From a checkpoint of a small mixture-of-experts model trained on Wikipedia.
Training: a variant of Adam for the experts, 685M tokens, 10447 steps.
Below are experts of layer 7 (counted from 0) of a mixture-of-experts language model. Rows are named router (the router's row for the expert) and show model dimensions 0-127. Each number is 50 + 12 x the weight over its row's rms, rounded and kept within 0 to 99.
After each expert's rows: a language model's description of what the expert responds to; "comes after" lists some tokens at least twice as common just before its tokens as in all text. This comes from a sample of Wikipedia text that the model never trained on. Tokens count by the router's weight.

# expert 19
router:52 37 62 49 61 37 52 52 57 52 40 57 58 36 26 45 43 66 65 55 65 56 76 57 39 58 37 71 32 40 49 63 31 59 51 55 51 42 68 57 36 47 55 72 45 51 58 45 14 60 52 32 47 55 24 32 45 42 59 62 45 49 54 44 70 49 38 41 46 48 65 51 61 45 43 43 58 46 36 70 46 51 73 47 69 63 48 43 50 53 45 39 51 36 48 37 47 47 47 27 60 57 65 63 45 46 50 42 24 27 58 47 44 79 53 49 43 18 52 67 60 35 58 54 51 45 42 61
Description: Pipe characters between cells in wiki tables, especially header rows like No. | Title, plus = title markers and semicolons.
comes after: ")", "%", "0", " —", "3", "6"

# expert 1
router:68 50 52 48 52 57 34 28 59 64 42 47 63 60 29 50 51 62 52 60 67 55 65 48 45 67 36 49 43 70 55 47 51 47 64 75 46 43 65 54 37 34 49 68 54 55 56 45 25 47 61 44 40 62 32 38 38 39 59 58 53 36 40 65 56 40 40 42 46 61 63 36 58 44 42 57 52 45 39 79 41 50 50 43 74 58 44 52 35 40 49 51 47 37 56 41 45 45 46 21 66 62 61 40 53 30 64 32 24 38 44 48 50 68 34 58 44 42 59 74 59 58 61 64 56 81 51 71
Description: Bytes of Thai, Cyrillic, Arabic and Japanese text, the slash opening IPA after a name, and numbers in parenthesised dates, such as (/, (1909 –.
comes after: " (", " ", ",", "born", "|", " /"

# expert 15
router:53 33 70 47 60 51 42 33 71 60 38 38 54 47 28 52 61 57 61 68 61 65 74 48 48 53 26 65 43 56 68 65 42 38 63 40 40 30 64 70 35 34 52 63 59 61 50 48 53 60 65 38 40 54 34 40 32 31 65 72 31 43 46 57 50 53 51 28 28 43 56 44 61 46 43 57 54 43 43 69 55 48 56 64 50 61 48 50 53 44 47 52 50 29 51 36 64 36 45 17 60 48 41 68 39 40 57 39 37 34 43 38 48 73 46 57 44 55 64 59 60 47 60 59 63 69 44 44
Description: Digits and symbols in coordinates, minor-planet tables and year ranges, closing parentheses, and sentence-initial pronouns he and she.
comes after: "0", "1", "8", "7", "5", "2"

# expert 18
router:52 39 53 29 67 53 43 41 67 55 26 52 72 34 29 32 51 66 70 72 78 48 74 40 55 47 44 56 51 53 49 56 37 43 49 43 31 40 58 61 41 47 49 58 73 50 71 45 49 49 51 42 33 52 37 55 47 35 63 51 41 44 37 46 68 48 34 28 25 49 61 36 54 48 40 48 66 33 43 69 39 38 46 48 47 50 35 51 45 39 38 45 55 32 59 37 45 43 41 36 45 64 68 31 52 41 59 47 49 29 64 49 56 61 43 60 42 36 69 60 73 47 64 54 61 60 42 60
Description: Country, state, city and nationality words such as Texas, Japan, American, British, States, often after the or United.
comes after: " the", "0", "9", " United", " of", "8"

# expert 24
router:50 41 50 49 59 61 47 46 41 64 51 58 76 49 17 47 55 49 50 55 65 51 66 48 34 76 22 53 33 55 55 68 37 39 64 63 42 44 62 63 40 37 48 72 60 57 65 43 42 55 64 58 30 39 44 39 53 51 64 52 46 27 45 61 54 44 53 38 36 52 59 36 51 53 40 57 60 48 39 77 34 45 55 47 61 62 37 49 45 31 55 60 73 38 51 36 56 39 53 38 52 68 56 55 49 46 54 21 29 47 52 69 37 79 39 54 45 35 58 50 54 52 43 63 61 64 49 29
Description: Pieces of German, Nordic and Central European names (Kaiserslautern, -dorf, -stad, ö, ová) and digits in sports scores and tables.
comes after: " ", "k", "z", "ü", " +", "ö"

# expert 9
router:55 20 65 40 81 48 41 34 65 80 33 36 48 51 32 46 48 64 53 48 58 55 56 61 56 74 38 50 30 59 55 38 54 33 33 45 45 39 60 53 49 46 38 47 61 53 49 41 43 62 67 57 50 58 43 48 29 40 46 61 34 44 55 57 73 42 32 45 29 54 71 49 68 42 45 55 63 62 25 75 37 36 57 51 54 85 43 50 41 53 47 46 57 43 34 44 54 41 49 39 61 55 57 39 35 46 60 37 36 39 61 47 47 47 42 53 40 32 54 61 53 46 51 54 70 71 47 51
Description: Month names, In, On, until, after and before opening or within date phrases, e.g. In September 2024, lasted until 2020.
comes after: "\n", ".", " (", " during", " on", " In"

# expert 16
router:49 39 63 46 57 42 35 28 61 65 43 69 63 55 34 48 55 66 49 67 68 45 51 42 61 80 26 50 34 54 48 52 33 46 51 55 34 49 65 54 50 34 53 57 70 45 50 45 44 58 39 37 49 77 38 34 43 38 56 54 34 35 35 53 48 46 57 32 58 54 78 43 62 50 35 49 56 40 45 68 40 54 45 46 56 53 32 46 55 43 52 40 56 50 51 45 53 39 57 25 59 55 61 31 58 32 65 28 38 34 59 56 48 64 40 56 38 29 64 51 65 46 64 55 64 66 16 56
Description: Middle and final digits of multi-digit numbers in statistics, election results and measurements, plus en dashes, ×, million, billion.
comes after: "2", "3", "4", "5", "0", "1"

# expert 22
router:64 57 79 54 48 56 35 51 69 65 40 50 72 30 27 35 38 59 50 62 53 51 67 36 44 68 17 57 43 59 59 47 37 32 63 50 46 25 49 55 39 59 35 71 52 69 54 50 38 49 47 43 40 80 33 34 48 41 70 57 51 53 55 53 48 48 59 41 40 62 66 42 55 40 56 59 66 46 43 60 47 41 49 41 58 54 60 46 49 44 61 43 59 51 51 40 49 31 50 43 51 81 68 48 36 32 50 42 17 42 64 63 48 61 52 59 47 49 47 47 49 50 59 53 78 59 43 59
Description: Opening syllables of Indian, Bangladeshi and Arabic personal names in candidate or award lists, such as Ra, Bha, Ku, Sri, Abdul.
comes after: " |", " ", "′", "al", "i", " Ka"

# expert 28
router:65 35 58 61 63 49 41 31 53 55 43 57 60 53 37 56 47 56 39 51 73 51 63 59 53 70 18 62 31 64 40 47 42 24 49 43 52 37 69 55 33 51 45 51 37 50 60 51 49 69 56 41 52 67 31 33 45 32 59 75 16 45 43 54 56 70 47 28 35 51 66 52 58 38 57 57 53 42 33 51 62 58 55 42 72 51 40 57 41 49 40 51 59 47 39 34 60 55 36 32 63 50 54 45 49 45 47 35 43 49 72 56 34 64 45 50 66 20 42 50 54 56 58 53 64 72 43 58
Description: First letters or syllables of capitalised names and rare words after the, of or a table pipe, as in be-nefactor, E-CHL, Ro-th.
comes after: " |", "|", " of", " for", ":", "-"

# expert 21
router:59 47 45 49 63 45 38 37 51 57 47 66 44 30 41 42 49 48 61 72 81 45 49 41 45 43 29 48 27 59 52 68 50 52 48 50 45 36 76 49 34 50 47 63 50 63 74 52 32 41 44 42 45 65 47 64 51 24 59 67 37 51 33 50 86 43 57 40 24 58 70 56 70 54 30 44 63 30 27 57 45 68 42 45 65 45 49 42 57 47 51 51 47 48 57 37 55 53 42 33 60 70 68 58 52 48 54 41 31 40 44 60 55 54 41 52 59 34 56 48 55 41 59 68 58 43 40 64
Description: Middle syllables of ordinary words (spec-ta-cular, archip-ela-go, turqu-o-ise) and words like drama, comedy, Award in film and TV text.
comes after: " ", " Me", "ma", "te", "me", "op"

# expert 26
router:51 31 72 44 55 41 31 15 55 78 39 63 53 44 29 46 44 65 70 58 62 51 57 42 57 54 39 66 46 74 38 64 39 51 52 59 44 45 64 56 57 44 37 61 56 57 48 58 36 43 44 33 59 60 44 23 48 63 58 49 33 55 35 51 55 44 50 40 42 55 37 45 65 45 50 58 62 56 59 64 48 52 66 47 51 60 35 34 39 48 39 50 60 45 44 42 51 55 57 34 65 56 52 65 49 53 77 45 46 20 64 61 64 60 21 36 43 31 57 53 71 46 66 65 66 48 39 49
Description: Periods and paragraph breaks at sentence ends, == heading marks, See, and word pieces like in-creasingly, especially in music articles.
comes after: " S", " C", "S", "\n", " B", " F"

# expert 29
router:67 45 61 46 50 55 39 45 64 54 36 49 59 37 24 36 54 64 74 64 70 64 60 35 48 52 40 60 37 56 60 61 60 49 40 55 43 29 73 59 49 52 39 59 51 53 73 38 42 54 51 49 34 48 19 53 39 33 50 57 48 41 31 57 67 43 53 44 28 39 57 47 59 34 50 52 63 51 35 68 36 46 76 56 57 51 38 39 40 41 51 46 65 31 60 36 41 48 45 35 59 59 67 40 40 56 53 47 23 53 57 53 40 69 22 59 35 51 60 64 60 37 54 56 54 74 48 57
Description: Single digits of years, dates and scores, especially the leading 1 or 9 of years like 1903 or 19th century.
comes after: " ", "1", "2", "–", ".", "9"

# expert 27
router:56 36 56 50 51 54 35 33 51 70 38 44 73 49 31 34 50 51 53 68 75 50 57 37 36 56 26 67 14 47 51 66 46 42 60 52 49 34 64 38 36 44 40 65 67 54 52 55 28 48 51 23 45 58 31 42 52 41 50 59 27 60 50 53 61 60 47 38 43 53 57 52 54 54 40 57 62 53 56 82 35 44 48 46 55 58 48 56 55 30 38 47 55 45 58 31 55 44 47 30 49 44 54 53 41 38 61 46 43 37 47 41 55 70 46 59 55 49 38 68 56 55 47 72 78 80 58 58
Description: Digits, punctuation and code letters in infobox fields, formulas, URLs and identifiers, e.g. UTC-5, KEGG:, howdengroup.com.
comes after: ".", ":", "0", "9", "/", "2"

# expert 12
router:68 46 64 41 55 51 51 37 56 72 34 43 46 54 18 57 70 59 71 72 49 72 42 49 57 61 48 67 37 65 49 65 39 39 49 61 35 48 43 63 29 36 37 68 43 59 69 46 50 46 47 59 43 60 38 29 39 47 52 68 35 34 46 43 62 38 51 42 43 48 42 54 66 60 30 48 57 38 42 57 41 48 51 42 61 53 63 35 49 53 46 38 77 42 58 38 55 36 44 31 57 46 69 39 38 30 65 38 24 48 41 57 48 61 42 72 34 45 51 59 51 36 66 44 59 69 40 55
Description: Early fragments of a word, especially d after In or a hyphen (Indiv., long-distance) and leading digits of years or numbers.
comes after: " ", " in", " In", " (", " con", " Con"

# expert 11
router:60 58 61 43 53 43 50 33 54 62 55 70 62 48 16 52 41 63 57 60 56 66 64 57 57 54 35 45 50 71 59 56 41 53 54 66 41 49 62 74 31 48 33 63 49 36 63 35 46 44 27 42 40 53 32 55 21 63 43 55 29 52 42 59 58 38 54 32 28 56 63 44 57 54 30 61 56 58 42 58 38 51 59 47 55 55 46 59 48 42 37 35 59 34 61 46 42 69 43 46 60 48 57 56 43 57 60 26 52 21 57 43 39 60 41 26 33 37 60 38 55 43 50 68 73 60 32 45
Description: Word pieces inside foreign or unusual names and words, especially -ar (Tsar, Texarkana, zarzuela), plus blank cells and spaces in tables.
comes after: " |", " A", "d", "y", " P", " Sa"

# expert 3
router:52 38 72 46 47 28 51 36 42 65 51 67 62 39 26 52 50 54 69 56 65 65 58 39 45 67 40 52 37 52 51 67 38 39 43 49 45 31 47 46 21 49 40 62 60 60 57 35 28 53 48 48 64 63 52 33 46 32 50 53 31 42 25 53 57 45 50 48 36 46 64 47 53 54 32 43 81 35 46 72 29 45 49 54 52 49 25 41 38 46 56 59 56 49 50 53 65 47 43 32 74 41 72 57 46 48 67 32 38 48 65 61 49 54 49 40 35 49 60 58 71 48 57 70 66 56 40 46
Description: Word pieces inside longer words, especially medical and scientific terms, like tube-r-culosis, pregna-n-cy, hydro, neuro, acid.
comes after: " ", "s", " c", " p", " f", " co"

# expert 8
router:53 45 49 46 47 54 55 44 59 67 50 56 66 57 44 35 55 57 59 54 48 59 66 37 42 72 36 54 38 48 59 62 35 33 66 59 43 40 71 62 46 39 36 51 58 49 52 42 46 56 47 27 36 60 52 33 20 52 70 67 45 46 27 63 59 27 47 27 41 41 55 45 47 46 54 35 68 41 34 74 64 55 61 49 65 55 45 43 35 49 28 48 62 43 55 33 33 49 42 42 52 65 43 36 56 33 61 40 37 42 55 64 45 70 44 64 52 30 43 47 76 37 54 64 60 75 55 67
Description: Articles, possessives, numerals and quantifiers before a noun phrase, such as a, the, his, their, two, several, and possessive 's.
comes after: "'", " of", " with", ".", ",", " and"

# expert 13
router:55 46 71 40 34 39 58 40 53 66 25 52 36 73 25 24 54 54 80 70 64 50 58 57 58 59 21 60 35 70 57 49 32 49 65 62 52 33 57 52 45 38 36 57 59 64 50 58 54 56 52 34 40 62 45 39 40 28 57 59 45 53 35 53 58 56 63 21 54 41 62 38 45 52 44 53 59 47 47 58 36 40 54 61 56 43 38 62 58 48 50 58 44 47 32 55 53 48 48 37 64 42 57 53 60 34 61 37 43 19 46 42 45 63 52 64 59 38 59 60 66 48 67 49 69 62 39 62
Description: Percent signs, plural s and table pipes in census demographics and election tables, such as households, population, votes, species, 32.6%.
comes after: "0", " |", "%", "|", "2", "5"